Below are experts of layer 9 (counted from 0) of a mixture-of-experts language model. Rows are named router (the router's row for the expert), up (a neuron's input weights, with its number) and show model dimensions 192-287. Each number is 128 + 32 x the weight over its row's rms, rounded and kept within 0 to 255. Numbers have three digits each.
After each expert's rows: "comes after" lists some tokens at least twice as common just before its tokens as in all text. This comes from a sample of Wikipedia text that the model never trained on. Tokens count by the router's weight.

# expert 8
router:129173145107145137130103170133120127156120174152114096113135115166101175170132015110126146113137165155155174093156138102188145106122168119107145130122150117128143081123156169189109110131184118144128114158072125126113120100115152092113141079111120158145116165154112095110161108043181187162
up0:150096145118133106094152134176121129135135157093170183161143122089125119161101128127120161146106064151145096086089188104146142141132128113140134101120147156156151124098102119122067118151101129124086072134089093106123102107156084172114180095093115155102137128114150067081134190157176127102
up1:164107082167111125116118134153171143140157108126091162099132119149122129180166070166072120168123145051137122151144120090117161100096110128152136198156155104124074121131107181119177096051180110121117149140149076163089125128095142081123134134138117140161141136141093124078139163163092124143
up2:085145127096091153109126115091126103114173143140089109137207081125138146152145127136124122099066099102054168175155142088122074192083149103130155091161154118132130166127116121149114090057097138119168127104104052128118140139135088129174119108165060124070140064186133161161148090167117159122
up3:068143193089196134122098074150102136158097134148184119116197099103146134109132144112141158066202126180099110114148124198181114130160111100080136136201162137120120134101100109109120079127082096137101121123145117135158177162154098169133104111157139191083141143083103123146112107158133133108
up4:112124143135144093117088119126136134172164124121062193123142106181133135151153141102144102086125128168087124149180122115146130165057150179098148117161184094109174158100107107103052124101083119128100121134094145147128137095116085134141121085166049122157076121149134117137116133107132091135
up5:150107117140182137147198136108158162095128105141113127154182144133083063088126117111122080094116153072112101138180081141135106099083127057119162124116123126101079154168150131148141087192132099119110172142119125118132119136107074139139169085115161179140110154106097133136130148125115140139
up6:117141137150118119145073109115124129118137129076157114157085086093058163126115114130130068085123112179141177139156145144109130118119078116116120077135113098138133118141161121138130131129047134121149192117130073174134166170171183075127171145166070130099149109096129076107153086130142130118
up7:087082175127072194173151117135138096086159188140099106105105116178119160118111115147114111127104116114188111109155136180143103097202136111131076076134089147137150065079147093082167109184141127103163095116131156112149085134124097133102100146091078125091106125147164161181141165128128120154
up8:143135192129152124074112153179100114098104138172136132096095116126156125200083127149133189139111143147099094170152111141113099085147087136180089137129141140126182104136149100144147138079127136088123115181098141137143129123140136101108187172108138165198098088174110161192073122132135141066
up9:086115141116124139125134148077166144080109121132124143111153110104121111062125122132077124175138064136122167099172099131140151136153121087052170154174135143168101139167035149132102138177089077107076119169179096108117078157153133150089110108095145134101096076175105127074127128100085085131
comes after: "9", "0", "8", "7", "6", " =="

# expert 22
router:137148157175135136145107166209069111065126117074115184100152138132098115097135124118085187126122127227128097102171161138151094159114136083140164201123104152125149168138152166056167110080148142094155081141134122125116191111081158123091117104124157141134130129090082107105139127118088174119
up0:106063091109079101114067115211017094088123165186165059123134089122134115124144121181151168114113094144110022126114056144189127130102191152148135074164163130169185094137166173131175211166130083158133122096036135154135099098118085097091128210127100191139116157089125129167103104145143143111
up1:155133099155195113119166112204141084193142176185140053201155136144136051120148108139117090061075138105125129126108111171162050192128103103133098134118127176140149060185147149124094089185127138135099116089124144162163150175119165138191119123143150092125121131122135122122141136150096124094
up2:122111115176102132145115162132099144122189146094107157115145113117117107123141116049125119128119166143131113131174112157160143156115128139101144140114132115152161117094103147132196123106162145107132098136080135120073106093102102139146081125144104185138074147110209132047113111115117160178
up3:087134228159114137135125108154156114064128073112145164224062072125125130094120148093146133123170141151162131166071127123183161125076099167100156148112094162103041142115175075120115184121111107170088155086145152067171164117103142125166166144068133131148058103147113143102091095150142138154
up4:088140157167151150162104092116069139174089153085163093108111091141105076103136054098134095137160170056117158079165127129118152140103090177105199173140175121062079092126048110147119128093146109096146154074075108096120161182106135137155152110161139105142124124103192179114136133093077092197
up5:127103085129134158076088150131214159135136084096155134125117144102085151176151116127123117171103060169119125088166149139117078148077134058144208173183110142102156122137151151117101083145141151160124117166163079167073057118137170145159115085147156128134172140093102083148148136138155141112
up6:128026141125158078152156139172164118123122096128044167162126148161147093058098087099132149130123120139141117144147189204152156072153120103122127159139145052088157185125135136077112100136145128118185129118115126151133146126138163101183144125165133110122126217060087082145159111143101115119
up7:123135173094104093146102120067104147078128126100132143161122081103134199189135176143114128129102196087133071206172164117171126124165208130136135150114093146141160156151097165091217157191135102060081141151123079125086140126115153146099165136175149163190077118132150144135076166143146190106
up8:141082143101161122132073203055082115140164153110154104146112149096094148096082115104142085160092084141130139114152122153044170109134175143089171103096160149110121131110108126135111108106140097153088116048108163089137121143120144123164152123157116078059140114158153155032167106059172122067
up9:149146105152117096146128159144092071133076090126171068122161119115136095165188075135123121111171087093116106078157128120139111101089133061159165148157126110108127131162143126096176075120153160117153105095130174188138090154165126143132162135167137099116136139105114087146142102180154140102
comes after: " ", " |", "|", " in", "–", " October"

# expert 26
router:130113083103146104149119141110187166128066039122107096118152137153131169113131141067140083140173140123143200126122134073098135146115138131110121112059162098119113165159091123153147134150111068131126156118157168180153165153197133158171140113190096094120132094105107151160075114131140103132
up0:117112119138163158143084138110146134088176152165144127146065105130105128089112096050151080143122114122067083175125172091191125137084102169102066111157103113139117107061191154111109152171218175101170081106164084142141065157164089156098140128187153106153149154145129127064099179116057066112
up1:074120148135078108148121136178073155183216159137091099135120135155107125084140029132126078137127111138209153166170152130121123080123116118103085140100094147111145187126117177119118108041186118168124137107147101162111136124121121096137133101166124128130142114118105101176174087153092070092
up2:118151158127163100152144120042107119107175118116135098146119179077094163093152084110106143169154128144147156116123137083147059119153134106177101117109066195105138172115137123130121092116165177141159094105091153127150156109159145084101073127107162085138133147114120117092116146140174128126
up3:078114137137119122134149133069124144152111140107051082172113097185126117135141131139144099103176075094144133120185100129154108104093189143088169133098157170154138156150063185179107141079103206144145106087071091096206062122065116153091125142100115110075153183164119104144133077102155106128
up4:177121117161158143079145174176124126124147106153112176186112142131111108132109181080068179136115114167119137150144164127176117112145145119126150102125095115065119084145165156139143168131162097142186112083161087095102123141142102138135097089099140160104106173144117109109125144155108178153
up5:163137063068106051141090102198131192196119144093144102114127152103160109128155131147160117112081160088109149181137153152153070085115170152055105148107135152156029196159149155196159149151128153086060134139112151089171065124139122148128141123172139072148118141112136194105078119170101097114
up6:158115113176098103082124131080117144090172101102122141082176135118087131130128138148135166094076143117105093156144159133135110117120120122131198129089125179124113140101123071143085188142150151138074101125131144095183202128124159056130105092114130115131151093139066084098133122150125154081
up7:180139034094163112144162085149069131087114145111136096070128124165120158148110078115096124115093125125119164170077159162145132094133105163119088115181142105169169132129107059152174151113121150155102085101147123127121142134073120153168218146134169142204117162134167076123160158137083145105
up8:167180143088136101116116064135113167128114160119104114114106172130103121142113106125133162137120153182162103097088097108136100139120111145100125121102145136103085156136170104081146140126200135117054133182117167110122109121172090129089104078138163131140079173158098102103090183126128161162
up9:161140084122161154027094104057087174136137096083131131091138113088097141100102125138158170182121094105120105127109153077141109077182081094144177161137121119161115058157134063075185168094142116141073132120149108104154068125138158127096103114092107066113141121137111179140186147121170193134
comes after: " the", " a", " of", " and", " two", " three"

# expert 7
router:091097158166073125112118169102067149078160095116148208143077113179152115155024135084098158142074169205094073133163153133121135131181166161113139156123134143122184186101104156114118092098176119109145132096159118125148146114060153109111147197106109169139080099101102115142123187127178176055
up0:130160134148157150079105193121072144115101103177090144078127124158125104128120140102153069085190156147087124090146171122131124159141114102130126145167082134161143143086114162082127143160152140173112165102170183141146163114177114114081077128135149098147126089158135104143084140103109110143
up1:124128137120109119117095102105146135091178104158086194095141106103105144128132089126139147155115130123076110081107112137130117145169123198158129085127129113143134116117109072132163113156157089138137115124132150060108108151116151150132128182087141149120113125108097121134165125069138062120
up2:166179095146164183093113092101126126126112117151132103104134166136104160122124123195113104125131096103127071164114115138066115045131146160214115094178060113085128163145164078088126100140157119130124132110107107137123124096146056147114156170104148206097178129127123099132130090176101128159
up3:106112125175105148083152101139156121153148148153115173168161172126109152175144109128184099146128163173203129073131155122075131103126089132142068176171183138116106137088131141107139168149110119111182091129153197154071061120083183133099139143103124115102125090158062194161129111159182140145
up4:098086116167121150071163113174119105181093156130160154184110122043105157178104105121110060128134110099101141052095172136148128184135137150136179162117064095077216170152143131189099182136062128154132128194084085141110076112199181106124155123120101083208085110117122150148035101123117107084
up5:128105126105080080134147167088154198115081153095109086156135079112148115122065122139140145079108129167081140104173125131144112106112131113140119046091132120181094088117109124155112136089087157102126086109173094084155161154121099129118131187125112075075128180231172164165142141074151085119
up6:136108113153132071183107172065112123127147186148177103118141129133137108130157147128107130135093134133127124157134123134140126139141129118131103072111154133151116181145166080111180116180168156072143103115156159155129129111067164103099067064123143143130111176121107138129120191189116140162
up7:100151105146092136062141122128144098133137135127162114129179074108118111168116143150090090110076118128144111087069144117178119158079132133127122125141136175166123183081110153114133106174154114184181113144171156145142124105097146093130218135126157185129052130081164090113047111133104171123
up8:067165168167138108117086126135127111072113111118222147108165138104125154094154078111113129114070165134086080132104188141098149106121137206149178108078142085123153054104119171095157152197112095160149151096124094070094124125094117141137153147166099121148091185140131114120123126155171148115
up9:143144157132076123135115058158057115127102095127059213101148105171124087081111087054136111111130157177190035122123121151125151120187089064150153110143134136092111145074090124157133120128167094072101131153093147144138139131170062138115187138147065156119199108102105143155137085099174099122
comes after: " ", " |", "|", "0", "9", "–"

# expert 30
router:097147141180062173123155091163172054117168151126184186119116115145145133166150117081150158123148133097130094111109090179085157131141083075142142085144117146156168131118114109133084160125093106142147092160115103143135156075098092143097103131104169163048117116093144125171170098071168128100
up0:201109137060132102147153113105093115133094084148093128094129122115102112076120123098116167155127134101092070126137159127185058154141160154173131142103150129156162094129127145182111089123175160133069175167113122118137161173088211066099146051146128184109066123092157055136072110094175184136
up1:095087123181091071171127168171098127106121120106137164118175117097118179138109058152169126137153141073114136088150212072114179120128111105136116096122135136136112097125152081100141113087169145142081091169139126112185143183126059119054110053113187205113140116150155123114136191140161131135
up2:084103096116101140158157137162051139097191126141113150162082117158116168107156154134085172121119126103154069086091112149135056085139103188116093177121114064159121084114140096090113138206088099163147186141142205176104103124180116127119085112165150139122052151114104158140157167142130094092
up3:174095128092092134097163151096076156062136110081156128143096107113150104143142103105140132130160141171160140104105105136138172145105085134095149175158120074133090098128120134183107159161093119099105118092127107097128098156121083158111160188150122134097092164104057150173177137119169153085
up4:089126166158046142132135106151151096120103185138080182081100149117170104173122194124113129154121170117078128097145125095143151193121128195116132113158099174102130146077121075119099108141153138150104110141145153137113094072162103168112161136127142131152161115119117151164105121156133104151
up5:130125146207111139095095137126086168116185074072074090125141169137155143109115127145130150130128120101131126110126132163157147095116185086091163103133090134169087082092128171127137088120185118113104147177134071157169117111128136128122132173099116119113194153116164134158114102122078148106
up6:089097101152128151133132064164092140105217155148103125141174130187067172103129183137036143116148157111088141128151156166097112152164102140117187157188086137171189131143177138143154193177128145132103134113169126130166160133171104175097161114135079147158148109136142161129129150101106134124
up7:138148122128117110102084098092137202149094139138139117116146124135111086101132100168098126137115079140111157122107107127169151131075080158150166086217109118112130082117152097130127154158111155110140090064146071164165155073108121139146128163119131079088111106153130189115108135166148117086
up8:156176093112096107106134129096112111115116120148157106096105179158170151100149121099115126151149145126114101165060152113120128134104107144070115067115108073141162111119096145150225130121144111082161119116056085146143188082113116110180114127103140090053091143155134112131164156166135139105
up9:082120141076140124163122146130150192152118177142130127175136074154207117086132149164112112103132156144114120135127091138146097126162151118148108141140141240121114210121135092158126123139128111158101150157113164129098115113052112139148158115125096109114102183191171168110111141106129191195
comes after: "\n", " in", " of", " on", " for", "'"

# expert 27
router:095131154178070153083152135123152098164179162145150127161149143183118160138163081150093171137150147162099072205142094151168151096157175155050109172134165158131142056116149157148104094073163117096157166092164108190134172138070134113083107159110176179193119142112105075108142108093136141106
up0:180107096104121160118145215097095089028152105104088162098136141093112207139129129152115150132215139167074107176158091120093139136134130156096128141097157148120123113108104100120138099082134134139126076090117125121174141176112108115129087151180126176040125152137110112148188163100104118146
up1:096124057157121077165125136151116140117103111076157095133150129131152163114121157119107132165162167114110160157098132176167159141160073183151071119080136117156178146064149143101112134167117125159104104090126142094143148124133110127128198133107075190133101074187140160134101117106125191111
up2:160081117130141144162135088182125113129100176063102066135123112136127082058137113166118122078103141077158158121136104128136121106086121070142134139129076117192134150163144136140137114192142157129147128146094146087120095135136091189152138160130202016147144092127156125107136112106129110191
up3:083113138123109098116123180133195141172083150176151125175151116119124063104087120106094180099102117148118113104071139093166141157110065124117124126162099180148123148120102173132136206144124136148120128101128127123072154129137050077153167133103175104096076059122152124136175130106110115113
up4:076153074117123052154112149128073148109059169138112183134043168189090171173104122103078193139128096093133099127086127151124108155098082108140108109110192103223119109117118090083141175135106125063126152170119134098189133115121120118093100129136166157088161133127191168149077137129138054105
up5:156180133113133134083148089098114190140140110141159105145148065131092112158115154152130147128123135116139169129116169141152070136120152097151119065119084128115132096130094057064137157113110162151100174094140168123146182134089126109056100123121167134146139154137165166153125117136200157123
up6:122132116170078132152120122122106133160194163088131102157146106178095079104065101170138107100051079106161145079127103185145133158118132120120132060114118112098093116189144105095138122115090151173165109073064106103129138116149133114141109138132138116119208133076157116127123143096097121125
up7:165130127180119152168147143154145167123126096190127150080149134127134150128086149129073147154118130095110114134165093117144156137130118159117086142105093118248174152117077073131128172130127115131122137154157111121134103092204072152138172165142103058114114158087168143147156131155112116051
up8:147181106126146126204133072127114136161152126103075156121137151122120164107085151172028064155070151140153153160074156131138134124134134129092136089074109143144094178186196171105152065185174145085146106105173149095163143089138134138078118078151143080128131145094157192110150154127122100132
up9:141151114158098124153111122187100138103096175175047169142156125123170141159095076129151122112151076141091099139133132111110150116114091145116140139129139165120121097177127140140074125158135171096029134079113191094076115134112161152136110104125167131138184082165138116099094097095106071136
comes after: " |", "\n", ")", ".", " =", "=="

# expert 2
router:141135159121126078085134109128133137149121117137119076125141150100184108105085119177084157144076102141142106116117121130109147122112179143068118154099151159161105133116129072142125111109061150122157141111146107114097143192153153116116092132117082186099119074160100130109120098174176094108
up0:151115180123159105174149048108130121154111145098074150159146112050122110189098099146101076171121125190139118156109128132165115154103136172132070182178105151175189134111112108138070100137116132162153094201103175167159118176111195160115128162167098192109115156137131173083105148087137109112
up1:194102061133144116062115140162112119194128168177153110078154159081098121132146097088185169071161121163107088125152177077147120118100127121147099118090102168133140151127114116109151163163163142168141127138077159103141211111122069165101148117115208162122151115126098089088082116148108129139
up2:136126143195118158124138200117129173186123096138127122110136145184179132145103105093102072124130214122132145056183076156137150125135088058111106152086182134083089118191125132175056101082218163100085146112149121183109134082142147120160118054138076130137170147105174090121139124079134128122
up3:154149149162091122126114115117131160125118162071115094153107082109114133098198154088144089142137158132123185186115168104095107082177121135141073142064150080117106081097166158128116127103178135125101121165087111181191120106105138132102173119104168076138192124159120117124110187100113123151
up4:160108067156124087121136145137094141115112110079116098211092089159144118083145050121128146158172111119060104152144178094119082140063157105173197160146139170151180149164104147150100154171120086089076143098145104151125103090072120127122173129175132151093157137106136152154100120124147146148
up5:093113112183133151117120177138156117111137101141146110129110104118155203185114081113136123124100178148133177135098147172166138165120129126100090137131138135150173132088173134110156111156137116154165100128155103087107094142115134160096143137162085105104069143100087131097173199164123189122
up6:179103170085147115118112128133139156114143048101169119115126100093166098127053139118131062055107129083149114150146122116118152123160140111080144152092132101091131159150171129100137096146083133111218112105154101137198103143128113101142124141151115138098209088128092112137119143167111059086
up7:154196095114100072159134115107118106142115138162175162162108155046139077119117072166105155113098099152108132107164133122141094113151129166099156111098151065116125114112038189094081175148138148042087129176152129104161158114113101116151115095108075116102123175094140122180128129167119156201
up8:151113164129106131089107116162143130126142129189127168167105164111213057107101130168195169104087082150134120140139095182136022157102157122168110154153078084112137107139140120099173150139058094145085132096117146179133092170089139116082159135149134084129168135157125110110162151126104084056
up9:064162108094098108164099122161125159145137146164154130083114174069154099209167135107137105088106154141176145150108110141160134121082084159115174150167190168117131109175095110114128151165102133122122102066106102140129123187067103133140128055128142105077089130114120090144137100124111122109
comes after: " |", ";", "|", " (", "″", "=="

# expert 3
router:113152134138109114130085169133133177094088126075124099091157147172119109142086145132126177140102136207148116131146119115101135085136174135138120170101173092150114126180120137148085110100145172178099178174136093152107099089144046136107171148079168090175155139190085102128132192167097151112
up0:067169162131140100156131116132109162083130093091164113191215129133122138130130137139125212115147156179108082072099122134167079117150120086064130132131089148149080117120143149123097127085188174120137145150133124132131093131106123124088065140085098138132131133120079160160090163095148174103
up1:034174194141127070113125149141099137084198068155138134104139157115121139180158163110184189146137158155061133096130197096120170136122071154084105088161119139115144114126140155140127079073147127138127087203170156141117114074114118175071151132144093077123087139120133115109099149133162131127
up2:151098129128147141095086098082146168068103132175163141108133107176125138140122117142121187153142131152083155095086141119120165145138167114132178065140152066106140158113105154152157095167100080161077131126146118101097135086087127228103115138125149170104123104144142138164166126177124147127
up3:166102129138122124103155123117080138095082156126149089112140099142117202152147095133091130117067209146084148142137165100144170114166148196127146155100170150086115162134135096143108147129117106122164135166139159086163119071081103102140127149188103154127098130140087170116120164147145106120
up4:109089096184159114122174143078182160145062108081125144139092070097162145109077172099197059159093178158155128125149113135094124158100161182136130138133117168152091102167110105182093159114080151092104089160118179179090139141113180128131120103150118172152096129179128148111086142133111102134
up5:100137134191096162076083096147130121112132186168094127126162078166162166168075124072126113131123110129075066168109128165162092131132092095101139153174127125157140106118115114107088143134122144153140176146171139136095097101088074123115169157169162112102116134106134139163088105163145119120
up6:092077147122122142086083078160084146153179141153118127095152136100116086104069144138112151074164168107133137155117147132162081180167174140092132073162173152101131076142127108134175125176119093145076197092077095151150113078166114102167144122100105119105062125122132141104176117088160140148
up7:130152132168084131112108142128116177188069122088097152192124127133131136083114103149103134076132109093171127159090150116153128093160138138182098126144121141081121135145108140062128138161163135113146087087128097127202119102159118105137151100101076117140073112184117151144138095106152138077
up8:184088165074168136180077123124091156126142131111178090145079170078161081158118083088138142130119118116147105097098120126083141137178100104141151130170120130141126025135093113145144171148097127127073136125090206143128090105090108141137110158062153145128130147154088109125143147093114145101
up9:109109118126098156070131179124093081131115122147069107143135114134188103119152123152150067103140138120172184166119097110108118095107113091100107087141176116090102146101149040152121131105131139113109083079152170110114135061129137140097144185124106120200156159073143125136127159160117133121
comes after: "2", "0", "9", "1", " ", "3"

# expert 23
router:108130053125174111088105169136152091092167113153100146144138163099101175137194148102161109176136062092156178172071127121110151152072165134118181118114124089076101161133103152183164125148066140125113077164126118102140100162151144194134155134176101080138060159127167162160128104112102069145
up0:142136131184120165119168126068059145109079126072101128110158089142112144120070136119199138155173144127123105130171154149075132099096133140127153087058112098164111109141112107097180075141110169045065128144105110055179160158175135130094139170130113131158146108154077134116179116085129130218
up1:163168119102111118092132153134084109145110127132059173122129115126142118098154092085132085174167198111137117111098169096107107130163091134120077117155159120101138198156139150088140108147133125132073128156098133095101114143147086071172153129140111166114112147146111155135047156173132112110
up2:114146158133073133130122120095113154100103142136103108139078114124091129161120096171145111110140111165146122061097153133157088100111069164106149102089099108142134084112165118130100160067157100121142076127212141095099110108171083080121115107095092127102144118188140158087081142111115200105
up3:169072156139084144104125088096151070134190131136085160097128124083127162082108144087149095158101129154129162132151121134136175163194152131080035081167125119136149123094117184097125148109094112119114099100140096134082108136098134112144102101103102125067131149165134133148092154096090095154
up4:093110166132134107124099067139184115115187117148166136101157154154098160161147051128137139127128143078118124179103112174130144158146123124133180191182122143147197133190124138126124126100123121110091134141087188056143098179104109159116152149137082105131159115109100109135156114141183137118
up5:194130124155141126137095173145082140151154112143130106118132123112127055104101145090127136093143122148115139143105113139113078127144124067140125102122146145195069114086097068136131121111145161103120144127106162146233119126072096042155079093145135133178084101178172099093123179161161155168
up6:087113155120111119131117183208099105062127106110220051145156139111117110154111135142124081118121162090106143118126125054144167081124139066195143168161088091157136119153133102160152101120145108104081127113122113114151181124108132119148127148176208093140103109140163127082216104161115124135
up7:108112137122152144086166119129050095166132144147153172101122147138119179189106086118124046139134128093111133142091121114112134167145157142141173144143098122074114144064209107112175143167195129120060115134142164122153078131154167128107094150140115099154059157148075159086107157128131109098
up8:201116111208150098126117081167133109156176162128110141114116093123127127056178128106139134090094082140143157136102124149126128109162055171162093061075129113111112076110071139119092148141151094120172168166139125091104127091076093115064046125154094131090114085186126102076072131091121211084
up9:185105112102084033157098132102125124099127169120176104097123073174125165137087102116140135131190069162172139067085104123139148149121117159110105145051132129143070117171111160121151107130129115143128165131157131141110119129111100120138121165154143134065110097135131087142096104067094155121
comes after: " the", " of", " in", " United", "s", " National"

# expert 9
router:108121113146056147055123089170142131130122133133141132098186141099170081092159106140135144116148073086129063126145132155150132111126122141155077200162168110184112104130112138130140161126140105085159161077126104107091073111093122091106091109107133136077104116094158117094106129202110114165
up0:149099091139100122126155100067076175096149098139154134143107113124088131105073121161127159117138109129114163184134114180191125112141117068133141138067170123070115082120169146141115138114144086132162099144185096149197095163111145090149173125076118105155062070148111146109048130172157142160
up1:128129111105132130117158198163098112101123138117165100122103151093130141135104109169143139094123136132146148105194136118125157129139082053123149166132153071129155105100126127129105129146156118140063137100118131160115088103105133143118101173123143172118138124122117177096112098126101159083
up2:120151144082095086123137179125101113089122114132120171093092104129183152065086103194128104132133187078109112099103119126137065088133075161157140164160127137170131151111174086137085084156112166068112095095104127160126174105086066124164064142235133066141142150145099095183120144125104150088
up3:137137120167142154071132154131124161089132183083159131117134103146130124126124151123179111072158105123119102154121163095120134150149164107122167128115174121093093088199138106115132123159195094111118126082104130162158146077117223190135107124104165102124137103132128071138127092120115190110
up4:144062100129186151114101157142136098157139062124111137131133131069070132122132158170087095151167059126134148158161166113110077134209066156100142152108130144137100178095121136142142133139135109132168109104079079161075082095149099154124112100116126141134120138201172155087123116120129171132
up5:106144061136156178094167109121067143152093154029103152141149155077091113159109133094133131119119121106129106192107074140146130093124126103154170152131163210121167114124169089143157118165096118141101166171073126080165133101132147139123177105204131125107164093115169137147116189119143123123
up6:146130129116130161100134071090162125134107135119180114132079156123160100111161102124167131063165123107125124100114067105139083129102163185101117101120167100139133131094148109094062131135121096116138196158118123110123094165104093113105164128180148099117103129135118102178122137170111141085
up7:164115164108097148152125126095098070161125143109115178114161152098128167090154132084180109166095105176166151100172030138088160136131115110127131126152112135189133139099108135132149163160160086135158172119181112119124115074118087130136172159111078132094130127132123138119180083063111066087
up8:132090110114126131091186163095113111151208222114097125158154156151184134146200065096091112204133203143139133143167106138120098119131077191157104136111127106166139120134096143120161213108088151130085109083102166114130093123115143110147123070118125133159066151132191100122079125122116163143
up9:087175121114077168141173151181135131085142185180170157132140132114128135072147156113123162095124095159123109074188139096103108097167138111188148119118162089075111105153132159062128140126076164083126186127147108154109088136172144177115138143141101078146154144166103175123123116135158125057
comes after: "\n", "-", " Born", " Country", " Genus", " Clade"

# expert 11
router:167131160144080130105187098131170125119139144136111098127102088057116102125168179165099115146120145093081107160176137177088140101132117185143100096144123118145141080148128112064077117073135130072190131090110128067127100094121132100099087110127114163117108156136138101149157102163152082123
up0:108175126092124098152145190163094142097136163130142114068133120073053126103132083110109114154103164132124122136098099111119083113124123046101168171144154101130088123133143155177147056131150138087167101163166183167145095106081136107084157172144129120197131123177125128099137171086139130164
up1:114120164154139153124102143144151124106135107099130088155120088121149138108064180072091128125068169137151114076153124168154124108128087183090108136143147123081188091199124087115145121167133140146091105150142101160140092091132173138122136168109090147142134136170157143086165120123159119110
up2:166120152090166134169132141099141106110128167179148004097120157066136199151146112168081178138145128142103150150109064089116170137109183073116147120129142138164088144159165124115153147129121136158180111122094191098110091124156141063101139173150125163122139077176100136110173143152131150164
up3:163148169151128159162080107111076170074114123119118107140003128088122089114131184150156175117109159095155163145126142175163088103141178093111112138086187124113139104092145188108136081143154171158123150102117125112107122139106107119141132176106144188131115105134085139153137153145096117115
up4:160120159111104162107117067169099116083089092099147098087116132070089100120086147176101121166085142170125164163127119110149109172179169146117111136108134153198105158125106112105114163149117121157120173166090120138121131147136146190155119178172147086114114114164155118143144135177113140157
up5:084110129169128157149069134087117148098092139093156131123136145138112138176124085176117139111076145189162185151144093100094156134110151102132153126107135141160172091168091102117136113089096183129171136139150145119135142084165135146128138095114112088116078171112085115122151165110168104093
up6:121136111162137106137186144156096156101136128111081164089063193146198106134109138100079128125125156185144093147167132176133131076152081127115130165150130136090065143148120113111125127118081115184118157146140139139114137071043144132145053146145077129128140102147084142096180122146103118130
up7:145151159156066131120134051081105103096146088086165123153110129155112121104161128108067116118118155139173197131114122129126056160176088115091091112159155155136122175121143113130069146207134129090124164106138161162133222135144096132127166141131060148145161094077127141174103168122084173123
up8:077173108183180073167172105133141110138123146116172135130105160110097151140157115142108120100153124097143146130151099161109172101069123098129117138095113093138184147146166156172102151131084202140133157130118111121188123129088103149137106083067124094113095094116117144113107138125196087179
up9:145139199197115103144070147130124116142126165113153154108118139132125106145155095146120140145154114116188151063129147138138132188120150090066129111026119186174127109138113075096113134098100136129088057125123143135162113081105084104164163140124145117125184126125087121144063115159138111174
comes after: "\n", " in", " at", "|", " won", " for"

# expert 5
router:147119090102160143120173147126162124144087134098122156170164078111124116079169171094159124115131118100123182194126166118115115190081126112124185089142117104097160143098050064190141149133069162168100054104145128184127175193167158209121195097159100086144116139139150123154108096103129120136
up0:110104067163137091146076132132130120137110135031127134105180155070105121129129133172139139087120153160152126074183156088084138117148149116139162097215144096131114177133153103112102174119114152118081093113107123071167154191066059064129153112197142126127195121122101082149144128151131097118
up1:147116144071103153175118088157133126141156075087113129156098158119096097082135056087092117153151151149149104066120094120105124170132059084198167144123113109135149160157133115115178108103126093080120122135121111110161113095171094158139139179129160156188143125139128130093171117123200122160
up2:142134095121131188092158149085150136106087135066166153165194115123099052139159144148105107098037104154090162138169074188180147145081083107111130127152149083145165123080128084147083167154087122106151084125141156120101103152135094176133113106142167178098180145110153103098114119136130120089
up3:062159119150114137150045127086044134095119143124196101086112202112121162069118102134127138106137162082156093154115137121088109103190115184129135143117180156121159124143137131170116147153164169064040162109134218126070149138108183134124143095123119050153140115133109096149113163080110106151
up4:090107150120076121174096081125154125101162127135127159127098096167163113127102069143124099086102096156148099053193106201118165099133095167114112128118133078104170120132121160143092101093138137180129125144126103143052118193136167081184068129094144094154106061123168118120151115144088133094
up5:128122091158052147102127174175122159154103131144117075092156187145098084183147217119147202134164160179160111156144091102101141130126120138172093141182148136123112093150093113134113146163115102158146150105083075180110110125104112136114140084135142125130173138091099128130152144058136057093
up6:128092138143100124131102105121117101156109076067143084088115118157143078102143106092118113177136150098135103165128135145136135156112099148151175140122144177192142189150167166111084119167072123162056066157133123102162105075151133076057088127114125130130103094157160104132113155124142151068
up7:115142134089099168123076104146064117085093143120164097113091132100108153095139106063097141143135144164125105140188133090154136136148158132051202200143150109140175130151142148162148139107125107111086196138160122151043123156140086156184112092110118180203109134152104166185156149123161074095
up8:118150133119136117107116177180071135146129122179161057107130159128114170175163093104119099096131144134120176159123204093151080082078118174143151149126158135164120079160175153087115194140120094151098128124042111140142147095133133129136131151110098109145159096227128100097169140171105090114
up9:084088160082090073134147104092120127153082046166119107132088151089109132120122075178079124090154234135065125159146169162090136143100082202133157176165130089098091118134153169128163108078068182143109138108109112227184099120129142100134119112196153178137124104126167115132136127140122157103
comes after: " a", " an", " the", " his", "s", " first"